Weights of a small mixture-of-experts language model, trained from scratch on English Wikipedia.
Size: 14 layers, width 128, vocabulary 8302, 43M parameters.
Experts: 64 experts in each of 10 layers, 160 SwiGLU neurons an expert, 1 pick a token, a softmax router.
Training: a variant of SOAP for the experts, 377M tokens, 5755 steps.
Below are experts of layer 10 (counted from 0) of a mixture-of-experts language model. Rows are named router (the router's row for the expert), down (a neuron's output weights, with its number) and show model dimensions 0-127. Each number is 128 + 32 x the weight over its row's rms, rounded and kept within 0 to 255. Numbers have three digits each.
After each expert's rows: a language model's description of what the expert responds to. This comes from a sample of Wikipedia text that the model never trained on.

# expert 24
router:112113137145144072137103095128139136165128072125113106079124160088096079138166099118078163099120127081064105116107158152138162143119109139180157175146137105133131145113152154130079117130104106114123157119057193160187054059170108095130128180127131160155148146101108108169163149165086149107176136134091177126147066106191132119148102159101135128109160097154128108230165142087085132163105
down1:155110121113125138109175124182133071111079117120120119090149162134160119117106119126145196107140157127041077142111137132142091103168102115113147150123129134158104116099167110131125148106125115186105117134098176142134076060186149113125162138134019133147224130137128130134134109157114100116125160098112136152174142126093139137156104174150104092163132218179109132221169133064137161136115
down2:180125113138143131117088135153106146063164082125029143152133141108127078147163079147149090163125137112146086148131112178165154167103135123080097143138081124142089180138072156099105107177049119101111117077133106153119089147146073085104066100107119069091152148079118155070139138110121126125157125122090146149099080181100191114108099131105137161110139162111144127189156116128177156087172
down3:130128158147116157145091128101105144119153123104109146107115168127177078159115116161180143071161142138083114158143145139119149127209135074120119118179127114122111151185130109130119133135198124102146101129101132122143127249132176135136122152120186192195164132165086132157129162069130106127092074077112104173097052132113093155113111096144131168149142171123128104080181152163081122132072
down4:079105169144181105147091117114080120111150118110170114097074123134108132107162087200120123114078085118136111152183082141160126148107085063085127154082133195071167105158146173165088123111140184091116115146095132112158150117190081094109064137144123117086165134108114171151107102088142165075146121179131123130109160132115189076130161133173175104145098085159123176116144121169123163105089
down5:104150140083160126145048170091175135141146144103098204124152129109114104196164146100143151079110081100125104115113116188193134145193122170123165126159157113171155095150117121138121158145101117109169101085100104124100078118158137156082123174123172097104096155140129171104124156117165107122149124103158133127116149124158120090115151151060199115121161101189177082196081111096140183131180
down6:174132136132104105111104085135195153166111114184124095122131169147135097097125138136043162123156193140108132131123082137194157155173162153165152111153108125095108129105088178106086125127135141144132125114074147120158147081135149175104135160110132147147247098054121100145115162179121130119206166164132103167100069125187110108109121115137162210131099101163110117119131128123102133151109
down7:089106177130152118145144146148121159128103190193083130093117172067096153077107066141130123079151139132153172175089136110109132109124098087105081115110139161102141134167182145108096129123137137083105115139086166167092179113174102182130093099078123104130147161124145100099131203142092106084123162138091097119098092139160127151159180108098113197202175141174157129101105133131063075146127
Surname initial capitals. Capital letter or prefix starting a surname after a first name or initial, such as Mc, Sch, van, the K of Koch.

# expert 23
router:133124094123116160171123130167137126109098155121134091132124096121088110106086075154154188169071180092075146160129137110122103109147103108149135115154169060164162119111152168168128113115115120134139188086159210105097130074157146096096112097137147123142120100084097131115123085100176008096154125158056139106130105074110130109110105098165082162157174190115136107087148143107117179139132
down1:107155146059117142136136141108165154147140113146140119111183140144139104107138130163155156115092119105115110099083077140116132098164151186110133135142122125130140099158029116101193108151123075166077088130109091115102084136052186123129150135180140112076156099148109173128114205108105062129198134161154123092114155150183137149106116118132102192131127150111077175115164125150047131081158
down2:146165147171178118157128131154172133109149153120123136082146113104118161144153092121174168112120132184084138096110194112153085123151094098121102145151118110132099124161138173096173102123042094139138094142125135138101149094067128087083074114097122060139172181089147157164146146124161220146154116084084097178193213159087099103128112102115159132102169134119124107130129132128125066161105
down3:145169089208141170103071138193106127152134144140149113153175113115092135152119136165176105140078127160136162164160125097088145150070106177081087114125075116186138056118115156121084146114149121125125145091144127093103076191137172199170133148085149174159148128180149100096178140159137155123107136063141132107128153154083142174153136109118118135179126158080155046122141143110126139126089
down4:096107206106113059049163111109099113152122114115114222131090170151154118157121166098174140121088140149123193113096133153125133131124150133134093153118112130162160115173117113126127098158100140140123162132175106122103112173209154122096106104077108121106129093187134111127191095130135170121084118157062124158137149094175146145165091167140110060122152158129157114095181138067128125091059
down5:119149088167101163091145117142061129157089137162104113095139128124079066098133129131084133112107168150178083147172151123143113130083105151080127170125097230109126108169152138128126066079110165138117225122147127089094136123162115187150193138129084156108140132126083135144132086127136111105123117156126136084121212141130183166132150151142170096135180128155110091075167192157122126138115
down6:108115131166094156113115103183157092126091128103136157127142150158081167156140141129133065104167112150145140136104101121113173167101133161133096146085127070173150082114125204135137101085134122145118113111097127119140138155130121151112135139081188107134120100127151137104078168160145140062163151075178123118081114164076098133144141111115126140093116140125117072255127072104200105146087
down7:129140155124117064124174152088116102124142134143183072129127107122104086151128120128154192125066160135162147111136100095119157093092177178158125130154107084125171110104093121113072139077144167154179124119063102084117163126096128204105138069183119198095024113119152133098190092151154148125134051135112136135109162073127099083102116111114118152149074133145131146154104104132140137136153
Possessives and determiners. Possessive determiners and the after prepositions, before nouns like first, own, death, e.g. of his, in her, its debut, Pliny's.

# expert 30
router:159113090109123125083091125181087108123161127173120153151096162119179141107093097172157083143137132188130154132120075138099104066133097141123117165157078145138140153072153168119136156094146091092126120168141114109075144079205174144151134119138119136099162050104132163194120144120128140177174139162099085054162075126131103139124176081125127166111068102183122064116144167155097149133118
down0:192117143050148112080121157154147187141152137098091186175076105098086130107128109103149144119107118152147173106082123103097122120083101146152092167160092147166129101056176148127100120126086099083159101122088129145125157106209133122092115111127101175056130108117106118106116122111101124195104090131136172055134094058075171165115142144164130125091105131175142138178160133129140173114141
down1:152129186155151145114091089179142155131129091110129104108114125173155144068112113111153133170200093091141073075129110118146133098114120081122152135116090129154099156127162153154112176125107135120151086095073131192118095122182144116089075141072082136217132150117122113128134139124097126146144089122139122180111072133105142205143120127118090169212175154097171117146139136213138131106188
down2:144186132132130152163178123161091092152125081152132117070108160152107103149134130080124106096204134170135068106141153143116118106119116160120125155063128186095057102118076157150140064178142121098117136126089135147065053106127112110153107191133111174138093100141168114120094136159171137077141134128114149150117107127224163125089117146153126080149148099129155194133117135171155098154191
down3:166069132081195144100121115130123154151168108126215164130102106087158148133100142145155129109133086156077104075162151133149123109135098158125135149135103146135101178094134126156062145062146147090080119163089180116077100132187156103116117097132147123100140079120107050076112098179120140136151165105138173046118150128107125153164165163100111126080116178146135125143107108133071168059138
down4:092141125108112133164100116142099130035177131105071109117117133121124131075119148104107203115112149143137118147063115163095159130108194166082127103068130104130095126137097147126180152160143129097136115140123137145128143139121066097174142039175101086113138144073132081124112111102125142133188110193140157111105150046137132122157109105120156136117129116084063171108070136121145213090106
down5:071188088121142116198136156076124149183092160097126130156164169158033156115132127072156148161118120092077142160141143113143133173112092122119130126104114108179132097124182086144121112131086155173116121068137151133084155107185119135150100105095101122133044142112145135132117114151130074123126110155142120104133092179145153096070068136098172094141090119069116164212139095120158117115165
down6:151151141034121111095057142122110130113109060173103136069066108171120170154162125167136076094143110112181136138163126085119136116106148111136121117142078163177123135099149162112092109138130107108149114139098100127137122142154187104102149157129122122151125104131082052117094118112116121171147182161122184155132100099092184120129201137080078160133060139201134110191096130172145096097123
Row-start pipes and bullets. Pipe or dash opening a new table row or list item after a line break, plus naming verbs such as called, renamed.

# expert 10
router:086115154144150090126132134167143061097126107137103162134160129086096129139167101125084082143071080115068189114126095164128157134117145136179123108175154131148134115095123190138061112084112080155098145153069172086179137095110079111080086091141195120142140158171174194105169112134115115126123116112101135121148149121143096088142180171038123128098101124135126126206094095098152122135121
down1:101106125118080167092179150144073202148113137134097146131125152125182144127182108125137092139117167149109123093116193130154151151132079072150085129096138156127152124142083167148194190156125172150130180139144148127137141092104178113138144123081151185116126141127090131176162136139044125122140131089108112129085149114110119147109073075178199100156168157202116141114118135098110095101046
down2:134174118152116131149144126127110106100090153079132152129127141122137174169098106138167090064115137123117120154152156084134158148118083176112131137126049112118095138151110128132134140073197132042099135075194152133143077189136156130163148070186191131097065110155128168141106157157140055167101129077100116161112153127137098126158126131155107112126166134065130045160155129109114111138189
down3:078115137125134204129073098180094150138108164194129123066181159172138186158110183115143133070134140133168106062086101111129128139101101163149110128150141148157167118102094152142144104147135093116109121160181150068102112068127112178111124108104148165068089158113111129152130189127120139151181120116144062131149114034180133123123111127171170150159107110141145173179132150134117136156082
down4:100153155074178088105100160154152142110156060161116107107091137152094082132091117138124187151181118095142147114101152126157120112107097158150125129118110126057142166197135159177124119109135153061117158171098163146144194121107129099136048196117116118153167116118078121178116112118107033067123156119087137146131109189121109205141117096124080126093157137173154095109135115105134143134116
down5:167149161071121138150168132047096106156126125175192079128063108154128109088103133126165128097122127097166135146141123059134069119079170161105092098051108168110161174140126089169127106156174103098138156054105146108160060170158069158166143142132191120129102117100142098120134141135097132112161140161130140152133114087129037175125128114128135155110131129147151151104189155121126124089105
down6:142150182108095143135114107147085145151117146166157124119110125129115172166153176116127140097134150149112085070102128205083132144094114182128091108173129144129172085115152074098138137156200114144091109113150108152094140144156135131106136154125138207146000104147171082143157070145132060093067114164070089139122154167124091117124133167101138149132152133132139086101117159134087117114154
down7:161161170112052148162088084167151108156096115142119161126107106114142069050132090172134109152137089122135106131164083074117185107117120212112142103112090100154121143119158142067153107143139099116104156136155113092182116141107159156113141119121095086151128104133136146116082148098129149146103100114152145091103119067226205136076101133130141117105138157141102146177117114115125119045055
Place-name first words. First word of multiword place names, mostly compass and "New" words like New (Zealand), South (Africa), North (Carolina), United (States).

# expert 5
router:082143110129133176098175116171157080104104102137077159168122153103148105125148122109065057065142097142132141153169155147147116123154139154127110122121159125107168130149113168158094126169111132126090141146142178087087117114177093158122117180124128122051156119146147125089109175202124182150179130115119145100101111222128126138152085123141183181102141179124129106221083157087151111160146
down0:095139129086097152119110163064147104103170084078148154139130112137129177078074185139092145125207131179157126134140150093122131128145103168162174139155114122168128104131129189106147135099132112074208101113134144122174051144117100146102133164106175154129190169128071123126112117162120201086117109155114097085115138094175118167180136120114137151075166082106124107147167150131108057159110
down1:179127120073155174181128185154129123122093111112136120135137085122118164089137119158125132149215173126154109132117083120112135124136068151157071085070158103180105159122164100117128137155126149153160134148150078154156086069141080097152104104104135098049069156184163135137170093195122118125138157145140152144093141127106095108153067144129121043157120095119132090136171148099203116102131
down2:157135130101203145135150144129102071164121179130132131099180125060161133092116174113060082161161122186150124172135147131135160169102057125122083110119146041119147172127111105158090134143107154151122139179072155099132149127110114117120146098155157092187167123142108089135120152138109120157130156124107166150107083160183081093120147099105145179179072112113073128120116073172130152117051
down3:120159110136141151084130119104094076110140206157125172133150103109150115076103179103147080122118124144090194080103152147159156114163109155181144100110075075186139103090093142159139101143113086159103123156102143110144081076119102144179074062075179105124205107116175121117148148083135121133118077131109082114117109097131117106143118199106117072106126118130179070160130184114154111106134
down4:137115138115150133122038130136114095090147087124098164132163072115150085159169134133202086166156112209088152145084108096139161124113096114145160150096150144103145150121074052104115122134160110148132133083195164137163121131098112091165078145098128207135191154092155173157076105138096131137103070079116097111119130132120143150126159169138109116083146139071106119082090131153073098107104
down5:134124170059124111178136146107132127170146101127203134110152122113093137076097147102100200109132099156152151126102150154140118144151136042144159106146130165127161073115127117157117118171131120111147144090126162108095107139209120101107193144140194115122061177132144132083163116167134146097202124137186089090150182135116133081139110107133107193113123197085171127143119125154152139055132
down6:227118168124157168134146124086167149105093146088111168187074150121116060092128100134165128050145100097150108198138169071175079121128094103137121105155143115151171155096085106037115136185121088091131097150161060111151131137092134101110094110083185135092166130085111147140135133089114144135122137157143141091148101127123099154134108132130126177114117131121098097099105160160130083076152
Capitalized word starts. First capital letter or short opening piece of a word after an opening parenthesis, quote or line break, e.g. (B|asketball, "B|uddhists, An|ton.

# expert 40
router:093171117085157083089139161105122128161148097156093173154087107131144098111164092159097087086189093134156105153072164107115123148159118180144111149142122176112151134166090166120097124171178118157110142135142122152119138173154096174058150187124135138063171131108118139100151201144077189162184143091119159090107091204117107127181113139185125142104121181140115128108148149127102137168070
down0:105160135139151068082126083147110098207098146170199166138114162092175100147096134062096134167093160164128145177181105099135123127113118120101105136078111059135101115179149129192120163138138124196137056130123146100159159126052084144118158079141169114120179128149087161079150123092089152112119090086142135113127108122169131068135123116116120134081135158146186121127153129112071152124140
down1:121185144134184129139189166106143112170120110144115081123159110200057081157139143145067142156069071113107063076135155155145146132134155172073087179158165156096153110158122136151085141102152085091156162128158146083167159114065085147101066142145142096175080174154139110149119124136114130145151127155152178111172118121155126124071187116093132095065118129134125129119105117122084142096134
down2:089117155129154176125055138172104130147173141156133160164089123212165157180083083129091093116182137154117114123104088029125146091125064122081108127098122217097090166184121133166109129125168090107097156147105125184124130129155138171112103092089078124135152180091146145180151130121115129119116181115097126101107076091128158118192100146167142147155126122104122135104129134136110143107168
down3:195134178200140175190110134156116112095154137183126153117133093093162112149110114118099159166060102136097142169117181195173163175123119139142096102190126180145088141132106097097128169168097113101096102197148091135101126135133093108147124124106160111121090159116148168116150091160183099140188171097136102094122167140158194100155158114112076119136140134125121160170129143115136075196169
down4:095141134140102124198167119132117121148122135091139134133160108113133117045145112111089059108151147111156103135104123117125167166166202084078082167146170125082173118136134085094147149200136144114120189089141152120188133158126135119124157166114158177119030091148169184157141109131114168118154135093109123204116146110142130069129134130119130068121170132062129162142151139170074090139121
down5:184182185159185174158113142105151182102089100121102107092140135189135070144077154135116174121124142112106138167096096151127162102082134122065149087129166173099101111061094146057158149099121119138135158109137086057057144132163132140144132164108176120111143163165152103093162102149072119122146114132144139116100168164068131178143103130108108124102094162105162143169148106126189110153180
down6:114167098172169155110093119117120151118128135099126131146110145132192133127167172131156173112135159062118149107136139098172182168092103118143151068125140180165174145165097144101137110079138143153246102163125072143132095142114143137155202118096112114132129097128069106177165132085161118096149065127083140138184163093148116203086139106134141127142151175140137154156113142117091105202137
Capitals in codes. Capital letters and digits inside identifiers, acronyms and chemical codes, such as InChI strings, DTXSID, Q5S, 247Sports, MAKIBAKA.

# expert 51
router:113147158166063190163113161082141165098133159143101114177101121155126197128127110154169193157114133173170088097105087107154137109085109119159081170094073156085134181180150097107199142157161120139149136120104148154096102137142136137210118080055178109134131090165151149091134101112161103167152154127131154157199161101117118125104147098147085114094077130110119144104088097149117098124154
down0:119124097114131114107073123199126078201144110157154117136081140105159146143135120072084103107124117165122151130139129182151163133123129130138147135143091159088152107097065162099122120150144133166169112116148075182127106168131150200154094081133136118131194138082118146143109093125097148104199122120134158086158116129140135119095066140079162150109178092136163122004108178101076140104160
down1:107086079110146161166101136155145112149127165117160102095183142116107135077117165118124194132076122141146118156117109112151127141143137128109120146152125130108075168125196100102166140224159138150126144091102141057111153105177102117125137153151192119163165207071151146110214102210133102150156130123107147148134079156142146091147146159148125095130144116137143059177109132153141103180063
down2:191108075122148134104095113154120154124141096140133078166135148086135181101165156094118147113131128126103163117143110136114064104159174121131158115147149077146086141159092153127157144141103118187133100151104121098137160160047126066141089082081112112117166117139144096076141186119134067175159136143167099060156063163133165129153206118144150207100137080144108164158163124155121103189117
down3:117154195115071156167195097168116081171189156137142159067151131129136085132128154158078099123137123106168149132179134071093146143154121144158137105138123109136072148142156118138075058082138100114109105169088152123118123128143120108103115171138165085175104162074076154102186088115106154116092148098122172141188151108085165139096136089102094069140102106153111103151153134080058154166107
down4:151070110082186139151150115160158138186098176136089186066170134098137127151132121080057109096117151120136154172153126104159089181133106087126124147132109102110149200129095084159112069076145157150102178134081109107162093051132131139135130158139101077092073122148153099139124070132132106127160181089126094142134124138168156140194094121076106133150120178154116104180167123124143124152086
down5:147129142118165158175164148081143123184093134128147137079138109127115014110123119138137165143112081124135146095168136104177130086149097119124148159101147123111087141129173132150181152156196119125172136110133092128070115145204133139144187099082136102086092130068174071094135096145148120069120105114113163123061121140069117147172140131177127104174131065122110138117190107137178147089121
down6:158113192082142142107154072086172069145122092086155123115151147094187131171099103106128061115190123136132124098136133111170130055173068109156158078143162148136106087147116142091139114111164081118125150104123173118096140159120132107096143082140087105135162160107158129129124114097146139174056162140161109191145118171220115121116151095115144110165149128164143143094091117074151115111049
Agent noun suffixes. Word-final or middle pieces forming agent nouns and similar endings, such as ambassador, adamant, clamor, lineman, sophomore, Titanosauridae.

# expert 29
router:108132128067149103069112130156168163149115061113152170128121125172131066135156152144146112099176112144169079108154135111122163098125175186180136142146144137181186065106122116132108159144132187172161143147100072157173162181117096177117109188122063149156169160078093117105172138170103204158150146079125166106107130114134134137155150117147140119194135132137114151122181146126107155160078
down0:141181135186136166128111105130170135076081151107118147109133086112150104160106106135147176147144085159139122097121081082117107081154105075182103079150111152127172097107160110132131096141120138116096139123045054066082082124100139142068129121132120158111141161141163083104129184119103129169098114173086124132142083155150171066130153083063050122185143097172150153090120115146125136142083
down1:168175187116164123146124138158155127159144073068178106161108102136137139085114169076121163151106166157159102105146165146098132135082171085142104124146067130174142115157114103168114145077150119116217076175131114165097145160114099100103142173117133155110141110141178127104111108141148123113084147121135132124129098157064133112174206121102102229148148189075178135162156093144128099145119
down2:132133148135160124107119118185100135062179154103174130187084146143128148116121160101077144149098160177093091152123142176149139093123100128140069078144168118119106148141137136076069101129125170106047158090182137171152126135109131101033146109133143167124131109153132164110126167154080077101155080141142130138147149154161125155087114080104176142046079166109087185121103123156158162122104
down3:168039109104132154068112120140124133164153123089121126163107093159156150098125115084160134127139093177150135135177157109132135172181165184107207116136182169154057061096180094153177118168121098159180092132170151153110145125128138147126161147109092098128154131135157107121166066083140108160059181153127118137121102079174107085114120175104170126087176154128151144086147113130135117100145
down4:177128163086137122086156085239166148120105138127144120159089099138127181134114149099052116100089122178123085168124171123105166124084119135141153112138153149105073115067083139130067170102107133119135117153153168125168104127082139131195145116136118152097105137102131116148186139085184147125172067132108123157138125045133158110076165082105126115130130074120134155115091059140090111151120
down5:095147132125166114112168172182151143095086129128143126189166153067101073147105110161081090117151083095107109137089059156114162137120096162143143178192123127135136112133043127147139134090138075145129104130189106107105106124109116137099117091094108148119076187126120110175171140115112174082150132138094160107136107091133181089116148104130094155139099045112147146209070161080112097102121
down6:151123113123067135087083107065133115123099111134099139136138097148157074117123045125165102133169157194159104139134118108136148048131119184088117140152067151157164138157131108152117127157115092102109102102146118132094108139119154169149092120130109141152215153123108161156121148152148087118172219137142100112187137150096101139156134103124145158136085145177157061110161156231154130100167
Spaces and list punctuation. Bare spaces, colons and periods inside taxonomy lists, dates, scores and tables, e.g. Species:, March 3, W.A.K.O., plus stray byte tokens.

# expert 57
router:178172129140135103102163160097110123156097107084150169086159121123119093099165164099182180153113096115098119094075154197089092136130146168172146146079117127075140208145130109109167130083124157134110141135227123163120058110114167128116110136092090099075146157153116192114116066151175099110111099158148113156131168151124140098079136169160112081114139112137157119153103050137131141145103
down0:111107144146087099136149119022112119095138171133120101169153127162135135160148147087119154151106089147137122131140170185120109100109183120182136128162135119177160132123120125108129194122117126130077108100161141100103087135040082140155085084063149110137072113089159163144118112140187179194117153076111155159108130120101107129125124167188150098098086070067109140176124132094150188150121
down1:126137092172089113061135121201084137125122140107121153115110082139090140088116057144153158162115155122146152128117137124094103151043193074140148128134171042093163118068122163093137110058119146132116132160131106134136124052048167082117150102115105090168132181148113154118083085104133142141122114174115109150149099176193081160143140108066123116154095109129110170127130114110127137132120
down2:158083169143159116090135098075131130130086124154151078116157151119169153131094124104075145165125174136162157124164155187152187131102120078110135120130128128149170108139189148098172109167156143144159134144112121106066104145164127175182175084092125115131146117100170129142164152121120178140168139169142155140113106049098142115200158123126127072147088075184147070078161157185152196143104
down3:119105131117131168130172110152140083206154103123175069105145144168111108148111135145144139158165080104102098164180156140101075161142131079115123123146122161112167157182149061146167164097156097068129110108085127147082109124185145092104091138080093105147181118109141141158174197114082128141120140128123082140118138129036125150107108132111131083135143164157134194061114126161192123183116
down4:172145152133114171113111118125117166107102172126151156102118181063158100121133168090118136072157141128134130181151133130111096162085105155128117157180122079144113084115091156080188073076136122137167160090112126141168101144128207130107083163130093132116133112122109128134120115164096153102079103131156132094064105128106092108094103210077130149159172059150080147106125187184166136167189
down5:132122118108070081104163175100143143084115123131114093174186083103140092172170148157095151089111144105144144137115082094143091131176172087129140146150104139090124093114168087105112144195088126087123162112099116087090182115100169127111118073113164135149123068084156097042143123142121134160133072077105142141156140149118081183097164097186093116129106106049080137059108129130122121139110
down6:173134091122105112165164131097188101091125092162086121065103116052112113182049155105166178094136156127133166097106125150146106165118166169138126090098119149057104113144149129154141166133156115078150142108133114117197186082131143109127168090114099171123132182134153147098130171208163130093110125137153139110149151153084143140126165096095111132149153160136144146126159111153152049201084
Consonant pieces in names. Single consonant or digraph pieces within foreign or uncommon names, especially qu, h, k and accented letters, such as Tahlequah, Kaptyukh, Başkent.

# expert 56
router:112133178083142075085134089127149101134168109149147118101145128084104074160155120147090102094161105138080111154077189088157107126133140177170201152149133162172129143126134113179099087099107136080089102118084131149201075110161064151137079179113100111125148140121117156185145088138068137090143090146127151123091121096116153162164132156125146116058163095169146131183156109136075086151165
down1:100095117161133123077203177107151104083160103161101152175140109135150096067143121119148148161096204103124172089137072066065136117151130127104122205118181113204091111082163168151118178130113089105097110087102161153139166155151163133142078153170138200123179101164089160115104100113140162092151104149162141146172128148113168161130115105113112134138129168170146114157144104164138105101114
down2:165150155159110115141124203123138170116126138102155104134183200081145104142149121101118128131136091142150185169114114133121168168129140142192139121111122124113127169118073124105151166099097118171120142121148074085188117108121186179184151137148161099139254146110119126058125171090138105145102100097171155139105111185105087174130138118153137147073143091119152122110105187166130135188151
down3:165186162123086138080092177164137139218110105086191091109187152124066085134183105116151190127120112123099096146133139134131140088155154115184084119179094144163144081117106092147161145171126167128137117130102126142059137119179140156131142104155154116143085138059164139111156145169093162133167118122109184137146042116135105173123075070165119159119160113088123150115135136108148107143107
down4:061139112142155131137100140182095162107135139093180134079141152173127082089160093125122164149167120129113085154118119079128128111120140111223163134116143169144114178117099077123143127091154119087068080109018176172124131100115105174150152161145105150133105131069132133135089178136135150115148165156173173091139136163096149095134112124081141108062142107140152151172156097090096085114072
down5:124092154152069123114170093129154052165184131104132164196104120144131138162189088170139120101109097108153108082158130124101139129132092158139135125115107088158144174133134092144121059138117157116188126118080078146120107165160171160115142184119174135141105140103099081102138173124102178154141099139130122130075165126137169126139130122107150137119211091183132048179149180175170092074104
down6:148115204075198142104104166120179106108135108129126080126152149069174139156099150150146108117150142105138122146152121078096125095163124120137133084123152155174103158155148111124117125058177133149174149161085102140158118146199087091096139082120135162193126220087199107066086083119083074135171146163117136084159121121131111146121087170123134172129118131093124135098144070120153156142136
down7:121158100148158157131141140125123106044136148101142165106172049126111089096129081110180151122110135148139132100150110123083119177123117125187106142085092074141098143125161186172101158132158121106141171107145065116126100146168116168146179123164113121117103170152117137041153042143155115088160140130112148134145174121102158147091118118099186134121067149107055155179135189085081132144130
Name-initial syllables. Capitalized first pieces of mostly Asian or Muslim given names and surnames, such as Ak-gün, Moham-, Kan-zaki, plus You in titles.

# expert 60
router:092119149112113179175133116133129092170156150087158176174125117204123136131107093154038115134134185143159140139130115116135141135118104156142080080204153144191126076136137089116138107120145090192145086127128128162106125123177155081129108056143196167119061123109119138134153099075104109134114095161112115131119089117094156140122095048094158123103082172118101081131128112151110147180183
down0:156144148130096127146144132180109136160122104164091171136104139125140168157161199091147135123093119075125135097165106197168173118125080130163141106141119131124085065157166088104140136153089103171128171104129072127146120109175179092154089136140114086026124117184088103129101122154149084134102099097141097071195171168132161128190159124108172054085172146116130131133133117116148135109171
down1:145128121123088085182147136071168155125099151116080198085106161124142175134143140134208158121126110113121122166166094131154129121150107145122166151131119058152099132187111147107128164039144074096127099104110117122110106064062130103134146156131118164152135143131155159112119135115130125091181173137118154135082135114103079094082132157159072115093065090094171134055049133127095113082137
down2:114101042141126139140067139076130136086106139134108138102179137099097067136097152072166163127135156096152137142101088134143085136132108115097118164143135133104106158097182082084194182091156121103114107157175127116163137117160085096170138197129076166168168115110142146125133095153118140096138128107146132130145106195092232175126146151137136175174154094165133164154074131151103108128185
down3:166146136052174114094125079113100139126129165102080151182162109134111100148148125158105152104131125152135097130161117182162101173142114144105150150094152134092108107058162120111142104139175160112104122166167055166090135119200140123061144146137151099133104167165114147171171057213103171119111117124126114167159152113113120172129153130119108063121140084069062133124122192119116177156154
down4:121101152093178165151137105165113153142159126119125198134153108158120030152140119107157123094123149164191114090147198083074149144155156081112111126155144126092148094098084120073143078107131153147197128108107065157093160178100149134159136099178152150130167123114115131096121082113090064201108099121124160087151124144117097143078151159083145082121122115150145085092157119140128169148069
down5:064109052121125160085148135092152126115094158068135135102144041102145118133114120180075138121130163132143127111149153073140171155133131153159128127110142126087172154134140117155092115109109177118127067177181110091126208095135104072119136071134154133131138170069134148089090077177174143130098120135130143117122136202136073091128113119105107142175082111151164074112169153117088127060108
down6:128115157117158117126166162149124134099157164156121118140129148105129067104164113132096110120185129159097168095147093125186108086083085127147070205108145143137123185144049155085117127130123111115142160097142104077175087189144115215156111156193110115154142111170095123126100143133099124089170079193130162081141135124123169123075163115150150164200129070123123124124140140087159072153149
Family and population nouns. Nouns for kinship and demographics, such as father, children, married, family, species, plus male in census household descriptions.

# expert 46
router:073094146170130123137090092140184075132115123106096135153106123154128134107126070138089153119094156079111145090135113166157174170100115128116107127133116133140148111149123171170084096163092126153168145094111214145146104058151116088097145173142145178148141088123101135131123171185097136084161131104080144109088109133200115111100108131113151144085165104159078133242172181101190139133120
down0:129121117132158129138135137095139108074134088147144110121123136117106129136168155140114071089181159105092153108112107124110127091107072147076108094117078118071181079182185092146120119123102164130131075136144098078191105076206134171140135146129131209112137115120115175132159091061112135143091113105139119158067084140063135118129128161207140129086147099076190098116126128103131059141120
down1:109155162104150107152159162084141148108146134144082170132102160159061219121117160177107068103140137110172165122156121164127101170124150102149160105077110109091101153200114122093123084174139103064174103062095107128140130098069169181111131108142098099170115100114075148150124148172126057106103148140123115146142135144168126150112188166143163191069110109145146133090173141123102157127151
down2:084176134170146109114133131117109106144135108112095108069160182155087117202121084147131100191162126128132144095173063157132108135080096140087149107126095076061119186152152092148128099145082139104137090166058194133121118099112161109094088177094105090095113146119077153170131124123189141111154108202167099114084112092114163096084092122111138079127103154143157130135122110087160080125112
down3:117114083124117149110097127164099157126094097089169158086183146146147110133118102097124082150133144099122125075091109150147172201130075122130107147109121120114151140131160167151132134182123121117158064068176101147114084188123120205102093160152109177129069115204123119160146100092108123160136131100150175086118113085105155093120137139086197113087128165188118150078152101109115134035108
down4:110155065121113136149101106144104117116148095139074096126138094123141141155108101141066121158047141089121113132119101189150129195095135151065159124141136112055121096174120139091126128163076155133058120117153147104156165108059137142133134102196119070089138091093123113164173064140137097137109175117155191155161150145194122143127136116099109134129057162173142119159105155163176110088104
down5:210083116124129114132163127124103070109119157131109155090154166098172125150121090125124153095129136093077169144078153054171103096122128104160196139112110144181139143154122146168107080109116078187071179131140130061134113127099129161104136150115106062155197147118124125028147172123067125135138183096119112126083179118160108111083157152139123123169121106120107142134150175137107102118084
down6:183150163106154086149103165091121127080149143111105125140159106113144125113119137129089197166215191077089117167125133091176121076163072109153095121148168154111097178108158068101115135160112132130095157169083137135198156136148135145130119119143109188177113104128114133084180138151107126113118170074155126123088127143122070122141158099134183144103151115157148170087207100123054109125154
Word-initial capital letters. Lone initial letter starting a capitalized word or abbreviation, often in taxonomy lists and tables, e.g. Nudibranchia, P. sapida, CF.

# expert 55
router:145163078092147136144069132194157136103168110186088153164106121110083133170139112105167092114089136104106120181121123103120111111086154085170139117125158114134161101128123104163108084087121096127181120132117148080174115123154178098117117094146158115178136075132173144175185122057110125133093105192065068141071078106116110165101121146090133134109202193112108098145089133080142114154104
down0:138116152087111142126187165083122075127196113176148089118141047110135149152152146096130120107143092171115149136125140163163136143131157160113166179089126179156127135099144083118122160112128126138115159134140188122156126129203162158142103132169149165145132123110186160098180087176099132143071127077120092104142162130088198166100109118127179117111122179108132055204137125189131081151178
down1:138140076137094154146108152143104136139102146090070140102138191129140098110142112166193117162096091148146087091166180142166116165163155141156152132141048131131163120148088136075146135119114161106112040153101183092089104103099173092144089106117188094167105079166146164117120126150181093170092110103136123166109101139107065152172081136189109198085114108135091113174116127160136133141133
down2:124141089140094149146136134151147177047111151144103164069131124154143137099138121128129167145140153089127147170096109100146126146092098154121167151160194153083082079134137117076153096134188181140156118124180105109060082188111133143084120159117155150075053127163129143172051128111104121108124098088129144105148153144143089108123085128098136185160116096128085156121183112199144054120160
down3:161078174170153095111197182127132180127177133092114158107105122135074168155106103140147119092122162158152149157102115169148101144132156139128134136082171112109176086094104119113168078055135069200113147190119149093157106159123126135119063086114190093149139131111106072171116157129116147152160123080142099171164149071118107119082128095131137108072134111183172146179165147096141096117134
down4:155121180094162174119113177199169136056114160165148145141156160149089078129083136113136138161157095137168116090141139136116141122125126173140135118105115160113171137097195082110083108082147162175108134125131117141158131174119145127108128088149113172099243070149118135127133156079140118139142127113120101153120131110196097128083166143082120071156130059118119151053128082127089103178157
down5:090134185090128124164131125094176069105157149044116196126148186133167127148143106134107087101095047080115147134105110158146086140087148117140081124089125130074120168076129105133169159092144172164113151121130127144125203107162078115102114069126109167135111194136186099067162167097128151158135169119145187113126112146085092090121107103076119104147130125155125158115133140146071104155104
down6:108116049140114126138092141170137173043100137111120166102102188177108086085117155068131154097169136218133109089148067153114129095141097090086164166113155148139183121115120159079168091144110163166132106129126129137155131116141171090113104098123168123136172090149114144102182084072107138114112084125109132128155178146176155095111129108136167114108160096137112197110110134145171104195087
Title-opening modifiers. Articles and prefixes opening names, titles and award categories, such as the, Best, vice, co, anti, main, new.